Experts of a small language model.
Experts: 64 experts in each of 14 layers, 80 GeGLU neurons an expert.
Training: a variant of Muon for the experts, 9995 steps.
Below are experts of layer 5 (counted from 0) of a mixture-of-experts language model. Rows are named router (the router's row for the expert), down (a neuron's output weights, with its number) and show model dimensions 0-223. Each number is 500 + 25 x the weight over its row's rms, rounded and kept within 0 to 999. Numbers have three digits each.
Before each expert's rows: a language model's description of what the expert responds to. This comes from a sample of Wikipedia text that the model never trained on.

# expert 31
Description: Mid-word consonant pieces. Single consonants and short fragments inside longer words, often before suffixes like -ied or -ing (electrified, sacrifice, mayfly, Melba).
router:534497527486474504500523463538477488529496478535513502517479477522493518488493524495563482530497547467528485465469501528508502486467503505500519515479491482527466482506508506472456467480511497462471550538498497509493460515525512525508479502433486484532503477500492535509533458504501476509470514499516561525501513464465520546496525476506449535530462509495449515483478540497482485495470565497496521498493496455493446490535506511514472483496504511500502470506519481548478508497497502539514524536456539528500477531459465491492430511512509492504550531465508518543471506485499499464518451494519485476522465521508538508509536492511466491499487497467492515487458503521515500509497
down0:493470489515520490485481521533500486506520502510510492530507493529514486520519523506526528523512479483450501536532504498538476489502544560525480509459486502477482495477472537492487483505509497471519543562507470542485457496483547528520529529512492569477509483547505482512511543523496538468482476460513472495538485472502522461503456505502494484457506476555498477473497457542503494518506511475497522535461493428537516499467483540488516480527501522497519475500525528509461498500500491540517501467476472525500476525470490483490492539506482510524440530464517513499491479500458500501490514486529487510537506502479497506470435492473529489493429518522496494502481471514476489505479
down1:521452501492519506505535535509470512480531493520486538469493506457508517500522550502506489503475468484434469515476459541483515486500538488512551484518492524466537488491496508543503518486496450522506475529487559484504527497479480507517501519557506510488504509518500503507469484502544477518510481439504513496482494505475476459526435521508515519488501531516487464480511525504503506462506524545498530492506513489510531504484504545492526509535474492443491458499529451506493521495520450487544474502478530473486542518440481469489451474524547542538469506512492504489473510527506483484486492519508484474461492529472509519539512491480536490481461516513494498498541521547494471495503
down2:467510489453507523475512495532500529474484506488538478499501484496491533503509476505497488478562511468539513477492471539509479506541548530523513464442515468501550493488506436498493469499529469481511469526477517490501511486478546518479498485505507503489530486532532500480475519539499501535451551542518502527513505521490493469495502474483468450537497524472501537457506508502492497522528524476504474510503500499473510486508489543503482501481476511512506528502484521514444530523473543547528488462510479490531466479450511498520454468462496507499517490478452498502488497501497532498486496516498514510517543489469492490493495526518495510498599491462499454492501497549509456471528
down3:492498480504503481521481461491513527487496485494519522475463467467517525513500520500541540550482543481474485493465471510481517516458532463490459516525467495482507489494522457529488521484461475498499539469493526515482472490490526460518506475483507458502473486528518491527509491507543463449513529471513511474523505507499470445506507541508471523508525478490506533525477515490533505486547532492492460472494487498502502517513483507461462488515519524513538533483517513483505514497500477516483552484479456488526464547482488502491572527556498522535513527509556457496520495558496482505516482523513460524526483509515482518499513512455509499474536508478533466529443472477475486532501
down4:483495515509494483502461500470484518529495492498498498466473527449488493536521471499425557515501499513487498522489504521533529509513530454454475526494521513528531534511505511477477497510483506507490512472490512503559503526477458525479499524526541508488496485511536499517496505493500467536508496498521539517539479464474481482517449455486498498544494513516462594498489550482490532488508495483523513472552494473493501512488506504532533506520509521526513494505496473539466486514507486471502552520551490420550459512536519508491509542492499505481478493469498500485511544521456466492459484490513490505485476513475505471462495497498497445486492518470475469485502511494481499517535
down5:499490480517533508465479460457487504464469547521475530514525539561513541507476482455469489510486477499498505460459505505517472481514508489533505474460492524545504505537470465537494507474535510507497479474489460483553442538473521521492527539505532503478529512496504504493516471493471527509489526510507498476480490508541502479509503496565492524464494492478476508545540481531483515514552491532561496498526513491475513474479481524470542507538487480520477473523524489529505493509478438530489487494462509503528519485497464516530472485460516489487496516506481523526467514529520494495496471521508514482499525475498510500486523463526452493501520503522538484481466469533444523474483
down6:533472544478528537490469531537465517467514505484445497532489510530544487492529529509509519512541476525485503514496499514515478525481481474488497472491517468489512498496479534514529514505450524571471527521514490507475486476479513519495484500541493526503485525522497476535529478463500489513495540475470502504549482508459503502513475503478520507457484451524515482515492513492495540541495489537478484458504422529463525493518529491468488462506515494509545496462510514482523524485544501514515497516501490518482518455518496500456527550492484514531493493520527476490481455462491517497535517478498479478472504496489442509503533505491461496525530438483539474548499492476461467484507
down7:504444474509507483459518514545521499522507489529526524464451525532475530498486493522489506533495520519491514488492484475490475497511452517491492562502489448498538528500503474488493547546537514515503540473506496480504485487450519443507518493543460494516509539485506515505506487496507509536515513511485480492499519474468494506528489512489483517483498475554440481500499544502493494536497489529522505522499536575511531469516501532510458510471462536456465477472457479524483525516512472459520490451518452478513488478507460490486507511526516484498531507475506462523505532468505464522466545470488462529478512489538511498512486496479524523514520500466505514502523475466460528475496
down8:500478479514472470506518536475492499513482492530532490537516542525569493477503557496472497435520495507531520546514510512526505463497471493518482506485517489498546514484492542467517500490523514500483535518541495459472482546501498511504493500493465509503510461537479501498494460492475513461510431553479548488484479562484514470520517493502531487485507517459502481488508530498476525479474475500520451538542470484521493472486500487482472520530545475516448427469493494525482534466469521523532501522483469518506502482487498535536523487505522524493498484482456480527490454478492507471496493502491502465492544515533514506452514521481544491473512477520491490481519494493501484507493
down9:534526531524503481480497540464455470446491505489512534513506527526551448522513477516456499508522505498496519495487528531498543519497514492509505488428512500518492498536483533502501493480546505493489522499485506486470501532511527520531500510471472494525465528504494521485505513463501529471508503498447478508485505494509484520473470482500535497466479484529464529482483521436518497518486468477512507487523499531506531507572533463486469493472472510502486471442502491538500529476477480526450501492487480483478500516507515542502517499514533512509518508481476409537479533512464499503493477498504509533451481502482480455525508523537495494483560458521535510495513514490534512522463
down10:533494505429503506476503506502497512474537514515516450525506541506559496469541523535498506501482535511499472493500566457529522467483461512456504514493486507460536481534476501478517539488513490480492447504540533527525507524511504493474515514461509472548516485524511508533523488522534514532522464485531491503482480494494516488522487494520477523477524499471511487476489485485504522536564544501570499500501489491486533514506507490529503534508460497559493481488518504493543463517493481492466523455491503468490495514491462518504490490501479525503544512494480496467497472509467432443472477469482519490497525482506465512496519463476501494433492511504522476469524510516492481495521
down11:482495480500490503494501517523475492480500483551533489477501519500534521490532498467507518511488498490510500500486475499530450496491476482468483525509481494464501503539551492468457505532505526504516494537520534506545509517476509500493450547523520458530513535464484497499481558510508480501500428515571512445497508477466528497494481503541464503526490509504514506521495497523500486534496436515504512519486489494494521492487516512568484511490518522509482488486506540524503498544515480547491459481532495464492529483480492532493519474480503539434469512518484470525515465468494473452509541473519509472481500465559483484465510504477535512483529497464505504444491479511462488530501
down12:490533502453493490512479499490537509488500463529519511477536490550553518522516495510547512483479552512532475518498535497479448564517473498453478508501465486475496506487474471453501499444534530488499538513511535508524500502512541472503476486489486484514473496498473546508512462516486500465523497526475474498510541490494509539493501466479479546508506499490565447527532495542535509530470481523514507508526501530513481504485470484503537501483515497508488528453515525511476518495509498510466509494486470527466501470499491473484466489504458507505510482543531490497537481510493488512527447489518493507440500500543505518491468476444503493459492478460513516486480541448543496514521
down13:504519495552485500479473464523515509504488546498520468491484493502503532522478524481488449523517497490501548506501518458503482505514513465497538497470543491473524527545516520527492468513528462495495448480510512516559474474474509517536497491537503498567483477541524452489479480491516491496491527435453482502484523475468512476502509490514519516478541522446467557525478515542452518462529514477524522513504537508517550506521471471454491469499474447524502536499476467500511532516535499469502533485517513495510497500508504533524531491479518516471505506466490481492510508505504496504500516536534513479463458504498470516478502489531503467491475506512493502516474454480542471475458
down14:484507513426510516507487499440521484501489437496472486504475478497527514531510483549537519524501549488475497474515496492504505470478490475528492526505523481496528499537499506487554533557506496537491490511506533473460497502501516482510508456489466498451497489488504472523490544493508493521516491513498499445521525503541519521523444497516509514517546506469489534496534567495492493532524493484491493481545529488517487524534525479504482507537512536550510490444468562446486481502531504505512478501500509488492501519517519513477484487454486528511502460487528523483527488506490478523435454468493493465475539512497479490512457513520475504444500522508509487504470476474507500524502
down15:508479511514481477500538448494468518529480548476431507560482509477521498516515541506520500500521494526493472469488528507494520494514450538505525532470468503526493486461484504557483538477493490468495482548538498469526545470506507492479495474471518496500484470503498502510499463465483525574525487478488455493527539536481463512500520488497518489496517496502525484476512521507469486522491478497542468494477538464502487474510472509495536496518455515519455519505519477501552490503453522514525506523529468527531468480529502514480450505480525497499534452515489498521513474510491491487514479517504534513509527528506495476517485468432490503498515467524502498468530516482462494501563
down16:508502485478556488438462532529505452453520527510453507516534513479499544496506449529521471532508468447493455488534490478529499498498456497498521493491499504491555520520523492519487480508515493518494480543492497515492472466481467493494545506512488537523504530445462472476476502486527518444541510507496476497473509487487486522511484487523484501453511514509476469438523543497526471508488513532514515502535512488512506535526522505495513504487531510519454529505473488455498554519505479549536495500506489471491485487505536435466495512433500490498548461519499524520493484529475473495500478496484492519504531505482523483508547501491481506509497517497488473534496468516527489538478
down17:493507512501493511497519493478473473514470513548479496551454494470500476505525499502494511500489499476508471489497495524530499448483487475483513527529503500462497506481474521550547465511441496563496476488483486502504492484505496474531512453453541478527521527502487481492475477474498466503540504499510495512471501523518496553492503523520497514513494501520525460526473497506547519529496458544500523507508521498517536485532515546538519510505526498507508498571525449508515506491501505502517520490481445487520483513452533439510449524508536502518471501495453465519495550492498448515500479497484510477482522474481471495518519486538485533461425531485514516464473500491500532505464
down18:502517534514508475494463500509472457533505516463511512537514501523512530465524521483454491463513477533466503466460484501485489497482510486515512469484436442449477509502506457491529544519479563543482487538478488501468494498457492530468507479496531524503493499485488494501511480517497491485512495521527525469512536491480541531507495497507511492513482514512458493472480511480526491430544539496571512473484480532518490463487491510511490532481520521526505457523473488471469508507513539502527484500549510495498530535516508478534520511533479469532491506543514526502462471515514528505519516503458484482524427468482509465517515459476539514496516490477522515515543474496515506501492
down19:497462511564481487492513504494482531490500457474526499532506462525462473474450524527451456480503546534547501486475496523463477488479530460485493502539510512501494467489511547492492517526540546494498521498487434499473483518489477483514493486464475560517522480515504484534503493468496504528541518525453486497511533483505474565519489505456531470474514481514519466506487448522511495512537489536485539514461504512461492532520525495510463483484466494495516503467486506480537497471531525521487509507503494483496547491550482485505519515507540540491492529483487463526499493527521541495518523524501491478456509478479522472511528503538464504484470505502465500481456508517473510498509

# expert 59
Description: Name-internal fragments. Early consonant-vowel pieces inside unusual proper names and words, such as H-ic-hem, F-ut-a, S-em-inole, Wy-t-henshawe, plus stray digits.
router:517459487494510494482468504508539504533486460529517478496465470517478541466530466487517502519500497495525500468501493558515527534474510515482507490483482479545475497503510502486466473470506525532490514502520516510549440530469510508482472471459478498518532474453491563549506469478490486482494537500518521520544508448458528515493522497520502529516491481520476484483458536465501507484484519534480513499483550489491474498537517476509482488494465473487513502536496467482503517481519479536531514483431535516491497514465490524516471512484484549520505496481505495495526522483493487471559469493527487479547469526536509477527528473495518491500467510465508511509508528559551506510463
down0:505535470499525489502478532486493512487530455486483449481535514479484502474518466495534555491478519463535474492536488481470483530502488511506531523482532479498523475517535510540510531496487460478503483532438473481506524480472505500519484523481498493493519499496488528516480510490495494482526479521508484493482533558437456546514474477513478452503550518482533488508484540516509500532447543526485551456494489535527523466530517487483479488516527531510468497482499469503484521494478572528518482502487472447475488451501535502537542475490501489526530474469467475480477531522528476495484482511538491510517492469524477523519539485495510513516498500504491480485486497525451500504517
down1:494495475497516502499448501472493486549508513475467477520530494488488488516481491484510494483503474482502514557525527525479458483469509473505506479512508511537463529515521496501484467506481504470521480505511503504459515502540489506507512528464479543519508532535439499515519494489523492494520522474481476483491449490495468529485494525504482489521473477539504513515475485484501499517489490515437574457497514470494503506505487493482481499537462507502472490502510532456486527487522511546537515521502478479512555533488518455508494496516539422514490505568501501523495490461499511485589507517504497551495498494517441515483502516456478528471499514480500538525554505473477526534509
down2:499502501490508509485485518514480472497506507466465455526462503491520486492531461492472561492482504517531494489486466496514528525542526492501496513488518486486526545538503480498468515513451512507525486492479489528507503507513553527509492510490526477503507484504475429509525508479493515511479509509496552500511498469473497496520483534500459516492478487449564487515447491527491472501474513524466468524454518512507487543503480506567507500460502528487460532504472498486546470526517521486518511476424512477506478517512472517506534543533499547478461446500496490477512528504538499534492508487480522520493497533502470486541482492513499457544457469519506511478492449501557501495529
down3:479507535541503510493481490553511478518491490510524505506489500473517496533517507562492489510515489494481514454520517518508503505477480506494471537526452492511505502458504512485459474530496512498481466523535533482496528514541498485476463510568507480490508476480533478497469486519496537449450500513526466498487489507494535494506498487528477474507509514529490519512493462492475497529491480484560493505501451572484518493534502474464507452482459509454477527505512514484510514537495482497467522491508554494533521504494465499510535472528501499486505521449485519462483507493527514496438484546479493468490523494471522480492530515461510503523548481522543518500534536466485426495473
down4:571527470525516518524500461492511475534501540545470509508522444489505502520520470492570491513551513540490447490470490467523468517527485465505484506475515471485519496495463501478465511504528477525491474507494500522499511528521504528506517480423490490468492500484467522526505495571502484518529522463520496476484479504496494479505460483505513487528460568518486461508464484490517509519487482482500501527487501505507528478522471530466492468539508498522506511480493491504444460490480509509535553483553519546539494510527491504490456520488507515492482520543524471489501527490507512515552497462481491507507493510495503524453485467458500493497457484496488498490476515519490540466507
down5:462525500520541518506490537533497503552462507460525502456533495537519463503508504463474484457496473434500492516498468470497542483532483520503536482494477491489525525527539524483534457456516494478532500497513520471496485441484562501492511529474508501490501514521504472528486516495496479484509509461455520510500500484489508486473425501501499519528508550503540489510514475507482465465499463544506481488493515550488470520471509518511473495481493478472513519459555477463541515500455489486485509524495478525487481471496476515500471515526513480486502528514505486509538466500545515473530485505521494524501497522528513482502503473518572546478486526531488522462542512506498494526477
down6:470500489519501493461532460495435490485494523474524527467495488513481538582515495500507482525508489506492483558536487506499494496478487509490486516478559542513517508490536546482520481519489460471502521521456481490476483531463498490506525546518499514522478508487505498502488488502538484487457486431482469420513514523507496511473502512553472481495495488525515556469524503490494508499512512530466484455451504463499558535509568513501509488496506524502475494512516527507499473434513476489479499506546501489536488514526492503493466512511490510499512482506493485503461512513530501459502537507486492485520484511456477472508487548489494521524509526527548531493474481496499460509478
down7:498529525490531479512480497525507486520495518474474528545485484515501520514483482504512525489513454498482497513539508507457543463477462452499502526505511468487490520500494482517516538490529552529515551502503522521498529490479496505485503466510490479510506518470506546498459499487490476535503518552525456512450484491477561501512459521530492538541488467516447497475495504439522499473498516512482493474527459496466483471495506517522515508491526524481489515492477545489502488526478543486489449496493480444468409573477494478541479473541498484523504513497472494533454492496490510497468495507483518508494502489485507528504510520502522505554465519524531487526463474496501531502484
down8:501506539475513485501540512525526555494506503538511480482452507514507474559513525496493494459524504509524470525555541486517527485499513510488483490484500513464479525512488521537498458551521503489468539478446520502525501497502493460504511524464496527519489528458502456499548466519489487436491484497485454494541558505541489489517533543526501505486510510445524491491514494490514488499531500509460502508475529507500464493525530526462463471545491491485501482497472448503524470550500485512502511518497522475490472488529483463530474493480516520495502479494534462540504499512479486499499529537506514461469534506484519457531518473460485461516510479524518503494504457487459463485471
down9:480466563548502521509503503473516496481498505505514495520472505480471520493513507520518510510492471538544502453519512496489511471461474460473520525510475496530482488490471479490524469472437506499478427503508514522508494574525480506520524483506529513476530522483461510516459485521496518493494506571493541514509497472495523488512477492477441466503455539541508503565481503477466482497545518478480491513493501496501520470502542498545527503521512524524517497525520520524504488497527475513444478488479484524497491466466480508512511502529481463503553504480478511471455472493515488475508482509469544537446467503491505478528545506500496537518487510518490489466496496495544499537485
down10:508464490505505479526539529477468491532545555500512481516497492514507530486539500499479508509493480461513460506482518479478490483512499552481518516498497483493485508498487492552531550483486497439542450471476541488457534499474519528487518487458505534487457476457525463502509462518517516506535491441511519529546501465470509488499496512541551500499492531511547507527500471485494489528490482486457507501467513463463488513505499486461491496473471497525468515537538473483470504495491467495486532485487501491483486508501532502554516497515504507464482473463494531507562493542486502517464517451471515508521455489521496547506496530476507504496477518550526527502508507550501532498503
down11:518516501470525525524462454498480516535501450465505481514506487506494476539457518473494501444477465466494528508516533502440490502541537496499513497477506454523501491520485531515514492514516514457494500479493476495480495483468537504496496523468526521506529497503498513473507470493483520494475453477519500514468527512497488550468509493530486493501476492515538531467536487499491458502523511488493488481503490527507435550472544512517505502498544498500487490483514522518542521468520545493544520489498494479443540463449511516522488466508502489461477482533458463486497521458505530545514486488502511535516483496524530469543468525536461524509471509520557483495468502529477541532518
down12:531515463479503505507472498489500479499510475492446483534511463529522532477505515520521485501445532507452516505518515520503493516509495502484505513553526503495470522489485514514493530494482494507507476464466519486514497497487497485486470490525501517498483528548515499549435533539475484508521549498530468518533516479488492524496580478486503483492544519499494478467519478446505531508482523454464492495517513497464503519478504483443474543466468564527499509474502496465461507533512491490484482454463561514514514507499484466549471525506519549455497542478496489455473502499478518554457482524470504506492504480526536492505497499492461511523526521530496500480499509524490507467503
down13:539476519505513471536512518528495496469500503512498523491504438483497505484522507533501432468529521523473458483531513521475525527491497481538472542513448482494548486513506517520518494460545520466495493516468472517534514496551542485482489442492514515494503518504503462456491519503532485547505509485526490532492508475501485470535506510552510493492468529465475501476512506461502484452509448520529470481438502518454505530467461515481511513483492522516525528550476483519536465459481516532493546459475506474512500484481491508474528486514486460532456502516552514542510530498523512481517496523455503517520504481485515498531485502483505499501522469499470475497506474482500488525498
down14:462503535491502439465519462471520524520488556496497568495499508481496545470493495520487532469517526500525540500473490478486531529482514507534522517492485494458540520508460501509512499470488484494472478506481499523533498515468536526494528516517550471528503506476480522514529500533473514494460498505521512504499513535491451501506515486491492497526539544496499522442512548505495459523504496462538527529509501535547494514504470504504482521526541515484501544507509484465497486540496508517518508497507486558488451532473478499557470512479474478490511495506464477490472482519518471483483492494460519472428472467483474444489493461534512469480505505454504476505490478482504515482530
down15:524551561496507477479479450498479503491454494485493519524510487489562462527488494529551547492514524488453511559505506523509518512510483518495499523495503498530494504478517535478491489448511567535466523575520496506475505529474509473525536491528468513496500529488455491502479508515506483512506439523500502444441510515507502504508475483527499503477485535508503515460516545473504510480481503502470471516516503522514507481496529506501514510505494522518495544542531508510469493511484447494526477495456495478479492487505467511480521531525497505443465493508484503515514481489437512506460461507557477525514508484521471488479483536501507474481475523496490526524473490450493513493477
down16:472437489490536527510525470520511453497518533531484500510509529466488505518515498499536479481519494484469500514505472479455497542485535511481535487520473546489496531517487556510485462485527492481477457541502516466500496481499483474520542503542477509491521496520521476516496460512561512494474481540534501457511511501510532472509435558506471498471475506498524482483463518507517470483534493474551452459529499518490501495491505523506524507521527535487502451487533505508479517479507488484510515518462552516475490443507512511458472451469491449518515519472528518525480501500530466513509515469496530517531501493510533490517479464522526515486478510475515483533528469474485461500520
down17:522499500438507528485491532520483530488531533506484503475482474512527468463504492503508485467510483462499466493544520507515527547506528463482522503493493514510485484465493482493534488499478450491448536475467484532456485484508506478515502478556513558471476534497502492521515530543493528502509532504509487525535509526516523534503534473488486462482519524499532476492488526591488497544514452500505544497525529475496486479491505532499502469497518457493515491444517511475478491516494516505491505466474523533550521481486506503484481517533461515482462471514526500470524496522468502514512512529457470456510543492504507491528487518535508461514515484524489479500455470490493438522478
down18:529533528543466512522471531548474498458502509477496515510496546466474517527496499534530437509482491507503535514496469530536489461483504511535540507516505478521494488548519551510507498487490495498529535497504505494483504473496521494433472493501492519510479512500498479487503477471490490498472430535517510502460504484487521519512462488486528558541512475518488481520490529530520418470505451510527524507482496510523488470472492519512521540493513476473536510513497513478521486534514460536482483460516512446468483514453497510473492504516470486544504503482494477470493508504468524511472491512508535474528524491497454571511517490533525500512517504468503463472511496501456496485464
down19:482485499520520488486507525456538499495412498491491523541525505464514452498487503510498519505517453471463485495485480505517493521508450530540511503494514467488501521512479499502519535508500505478518480551505445481557505468474485464481511507506489517474529528495515483496521478452472489492482497504488520532515519542525502470487526508489519528533460521481474540519500475483482514523506529521503525516462517495517471499460471532496523454508567539501543521503508465512488505508511493496461505506471477517491508496469489524520516526514462520464486464441564509495473475512533520486499432524486497496537485529512513493479497453466507504550478489538501501517543489531463515504473

# expert 12
Description: K/z consonant clusters. Pieces with k, z, s, v in Slavic, Turkic, South Asian or African names and words, such as Kazi, Katsina, Kukoč, Abbas.
router:497461523490489481499476504541500483531471475513482512504465458509517526485495529477516454472475517490505507467490468516504500508478518510497534531485520467526477502530501515510480483471509494512484518505552502457528462508453497496488503509479478500533456506442486551491506460477486467484464518484539499511503518487504501511531517499511474508472476483516492495467468539484475508480497520545461526522468521504502477489533490466470451483487479498519531503548506470502463489515528512535521528550451517528520480541483459543476530488516487579485546498480518511505503561476458502459561487528520482494523468506532486481511511451520516488511459526507473518492492492518533517529499
down0:498456492449506472531496499508482479508495530494468502524523494463477494490497512513481476547501508491513499535528513511528492470525495510502514499511504460502511522513496517532541504476507540514515474533489498497473482553495566477491514504478509509460486549529443500534495515559452509494504528433516486512519488485481517462497491491530490453493539501486459517508486516490492513495480503503470510509546506470489485507517509489484498470503528528493526514488533499487459478494505485475504535461497552469521493490465531520523490496550517496497473519556510525525526486467512454467502523499505505494511536525478475454433507508511454518442485483517489538519484467547425484500524
down1:492515513466510488483500515490502492505506498467433473499539501488511511487510542485520503549472487468501510503486559523492520539487516494499555507510505511515505487503534488453471518498497551505486574521499498483467477490532519472470505492507480550503459468472546524500481523481503488480523500520447465509490505486511558482510497458496522491496482501482560502468533503493483436480507514531517526517515525506472491496465540520514498504507521479477540494462477528435448546504539528488467492507475506483517508504521501486480528503519539501506470493506489471464492555524506511483494495460489485511438503478506522460496464470536490522528506516549492501489481517492476455522518
down2:484498525487501534453520543511507460470527464487522512498508467541526480494528486478516474483460491479491476510498448523485547462480515535455524500490506506491515514486558475524497480541477491548482513483496533515468471499491498507503518470547520472465494470446478522503509502583478492484487447512495469500487498512473537531526520503510485500491534548486508488520505534489524463467506501529507483500529539563505493486427487536544483496521532512440452473511500551526490522490509489497488497513496453519482497502497515485482492481542498514514521539521484506499519490518486500469483483518513495481519532473482512479506475460487485528488477489546514516533494489496486521536469
down3:466480546535448502505517544533543504452510479545448498527512519499495475524502455499530505492517492503484529491475488494488494498514475498511477501517552513494498540510544552498478525532518514488478517527507509548505502488491498504513455516526528498444471516485529494498499489509491475489501521523488531498526499495493493512514485489485454547529478487490463525509495482513520506459466495489523511515489526494467549486497541492516474502568544474487494488501477518500466504515482469543532484484473474495490447541452524566506497499483489486507511517487500457495474497472449478532458493502509492517461491459480455528461474503494510528520448481483529525533502522463529493491457
down4:505487488511481528503533533493504528456489520531457497474510501497481547496525484508508481535486477508491480494502489552484506501462477470490532515529507498515481456489488538499495541464501492512498509504488543459546484491500488496495482494449537507505474488478496480555486467515501548472473499501491518526471469515504482506536490507471497480477517499537484499518519476512498495500446497502521452539550537530492527483465517539473499456506542463541515490531537506537517535450477472500502494462483535529479523499482540468513487491499495497474507523519510525455473506512513522534531487480504495508453483503468530534514496499523474484489456530468536524437473549463483542455527
down5:497521523540490539462513505498491449510482533448534499502474499495532465496530469505486510493490494486545453503519478534499485537520483491498497509484495507557479517476490544507429490484468472484498502513474497467483530480495519506442500534492485506535470505540456532442494506507546494495488476515509490506465538450502511477523503462511493531505509512521562485532552519525527517515497471528511476490495490521466477454503478481479477481499543521508506524463502461529465497469498528492497544507477495488470534521571516552517529471541502507520479505497475466504477503485500497515508505488496481508528498479456527516465495493497543493505467507472493524530495540464509513495461
down6:469499488472491490474546499473528494473493503484465495497538528525513490503430495492498534461494443501553481491489545471474485511508532529519463486502502470537477493566491536500507474544534554447482482482523555504512500484509520476535494484477505484506524485487472480500468490541508480501510512490471527533488512464515536479500528514458505491513515529506494494524441483501544504515501454469542506449466486488493451507478512512507529483528524480478485536498504478529469487492497498466477494458541494480538507522548532546514460557510504519516485475543540501511511501523486510509487502488504512475438507525499483490464518473529484521480486525502515501500513481508492525491494
down7:531472484442481467479466470492494493489490517493491500498485486474473565529498493501489502505522486496513543505457494487497524526490542521518544471534476503480482480504473494497467467473493537445512521507498495536469536533498522499484488492465530497501501479508468513513517442555486496471509555513518483505473495498506526521473496458502525484491469508487520469557470536505536527478548505483511511552520511489504522487520484532531465467503478529527522452513516478532514507489479499492455468468504569500488514476523512544490513462526504499477497494518525493512504482533469525460500527511443457468529476472539463509485510523466481531532501498480536481502533456521504498514489
down8:491505490492518522507444508519498489466509525500488506529499527521519509476500482519469477514499486494509508474500536442470503462530492441473478453483506471471543480522460455517503527553515496507522536489493420460536537542497495493491502526526492496502492516497516521493507476526487457485485543512541521518514463487491487496482538510464459458523513475480520525542482533470449507494516456514504497515498456488497542484499518528560475457547509505498498540544478481498503499510471487471482471518491445511530511526465483518488519511517498488516504522521476549522517544498518514493539529461526507502457502501486521495481483470475502497495504532497506490490493543508552480469500
down9:512448524516443511492528531518461552491478581499480526499495479462485510469506491506489490537463470488490485461474542478488520503483517507504508533514508478500507498511495515501513474514479500490484561518483461510473475490515494482489509553521458506500498554499516479482515485496511446548506520509500503479450518473500508560489526475492508522537519484488516492544461503526463503494513471531506528493488499460473499484491493518467493466530527485537460542534487506482511503547468513522515507522480488461466545502518474498506555533546496506494500498517503485518477496483511473504510533456481496499527455477548481459515477469461503465489488479539530519523497526483527511522533
down10:491504499487484510496469480492475456514499538507475508535523522539447469495510454545494519522446495470526469540519486490464495478511510473525467529539496526526464504572496465491469512517504495466513572526519518495511489512518501479515505521552526491485533510495508503498487480478538504517510499485517496517544521494545509523515506483516539454511471457489489479491487488525501519528531482450512478473493428474455552492519471488549490464484476512499525512490497534526483492555546473517500490505480507513474513535520487503488512504526457489482532515527538495484454491478519510470474488492517446481459501496507492500479511537486501508487483499498530501523449513479507466464489
down11:493490498476519495549490522423537512445518503526490471497509461492481495435460502505466470509479502544523481447481475565496505508474496505530497476508504460509472501503523508466486481558519469510503498457541513481459498491476538499501520503517506539515521524480542513499478511531485505467480529514475550492465512476487485513534489513462534496455470558539491516490518528493496474498498447503484460474563521524483506531512496534488456501503499524491509510487487488519451508519515500519506494523492547477496490528474523534494508478493551477487493515476541439523488526493511506524479505507495493496517516522497493512498523510528523488524519508473541486506485498480472496536443
down12:497517493499537469475469473487450541498516514458488484518489501531508531476452519485535522500525525513525525571488527530532542546520499461484499515483459518526505527494497499540471472497513484499524510496503530475471495489510519531507511518507487528491511515492484490483555485485480522451518527451516479536468498491473513493428525527515465484473475504477439488521458497502511510475519514499496474453518526563552506477514482483485491482433476505449474560498505496481481500507486507481501507482432493511493500483498513490498529489519523499477541503519510454509518534507516512544522509511505502520542483523501500492496488489467460502491505513473509498511458507450506544493518
down13:525479531519522510486492443511472516474539476500508498469483494519519551525473441527492513475494473532506505496489478516462505551475478480456486531465463514503512477496492523510481486512460534465505509503469489472488464463483480492512488471458506502512495482535520490546476524462518524512521475496514481475502507482504510501474502439498460519527525503500490472514503520527522491510467530491523480468499543474524502514451515512518489526522488536511490531443529476463576509525522542494519513499486528492476496515558531459485560505530516493547478498501512546509516519504495469503486497501494500521498490469460482508545466433535511504487498496542514493505480482489486505556516
down14:536498503488525504466482524463510476565503497451537492490512536520549479495556545487507484541453535513504520498492507506531453527507503531459524535473487542498509502483560513518493475450460465501488487496496511504490494501525554489474472478487508494503518481491521494471497482500508476517501525529502512466474517512511504509528513468497517470489499512478466531460511496435476451495484470494529514511495430483491514503536516506491453514482492490503489544484504536485476493505499494491495498498439492482488532523516499505511486502471519499493506545503506522462485520480489514493498539428531548495502495464538515514521564490510455484477548527509525514505506472487467461505514
down15:477506465500481487539457555495506527437494514556488521520487504491502474514476489497513491531478483477528499503513519526469511535500426501565487499477479465495514469545510451481472507508457481543493572527511534543528506511482503455487427475512501475510524502508512508528487512511453516486498459473471533518542479483467532491517514531505508479515491504490498500489473485514537509483520486519496520491481482478467498513503484506499511526519487515503449528498529510499506494502501483519499478538544499488483491484494487551499515537512502520455488485534522486501507493486501495499521504464443465489511451491500483568504460515437551519502517500484522521491509473484514486533502
down16:508507517522473497523512522508533497471484534510511520529562523532479505465478486524497475518551553476533520519534475450503462542497505506506514448494483559546479485509508479513482506512497524489497465466444553491533520496542483475491506509492505494520477501523495473498492489515492529460527478509538501507493541487479529526498483516525525536522512475488463482561507450435487500487514504489514476514511496519520497526475477499462496526482465497492490491507527484519534491462521463483484534542524488506496505494492523463516472511452517478531488490514516503520512488480490495497478504572442515481496516520504470502481497456482500467470512507472477478482522448459528475454526
down17:507490503572496483529507478495524519438544490488521495506482494533487488498437480534489451503548495470491522480487527519513502477497501511448509492520517504501496515497514495487419530512493478469525481487498485491502511510461500552510479495501489469522490497480499450520503504515541513487499499515483507523496502517487491503526514517552478475507518472510409466550463484471511542505493502437489532517533484492506497505468522523531524500519497501530504505477509489549504483485506512457486519461513495474526510511483530493494471563473528484466528515519496493537520512529529503465472431483516490529500533512495515469500498496493476521448509466537533516520469509468513506539481
down18:535540514489497486518521512510506469488489510521515503478507506539457496514460467533435525499478531482441481454521550488533482457469525519520506506481435481498529503492484507479493481488473467525471535491513488524459509503504501512477531477485518523488510499492487498464550526526477553462487510492482464516469510446456514483487504492527499535479505499469505507511517534500532515535546524464504520476490516456474497477521504514547484511523497513513484499506496532514501509493485508487492447479518483525494520553455471472513522518480499486479517476562568490490474496534526511486508513534484478452532511495531487472537508502462475481491479513543530488472495527478484531536488
down19:453521456502469530522480501455489509522498516475468518521493475486531502497482485512480515469502490491483510470498534479538486493489560482544502490533497478518495483466508522502481509460519487487466532519524525492464504517537465506477507474473514433531490465497483501489531484498472541505525482574446502556504525518481505531497507472474491489469526464460498488562502526478522545528513495524503492503498475524477472520498510464503474520485480519537522474462492507506478464499546554518477522528528474536505490462473472472524507536496496487498504525519496476494466455465518497494494492540533524493520495521480542497490496496526498520479524506442511505564495537502491539503475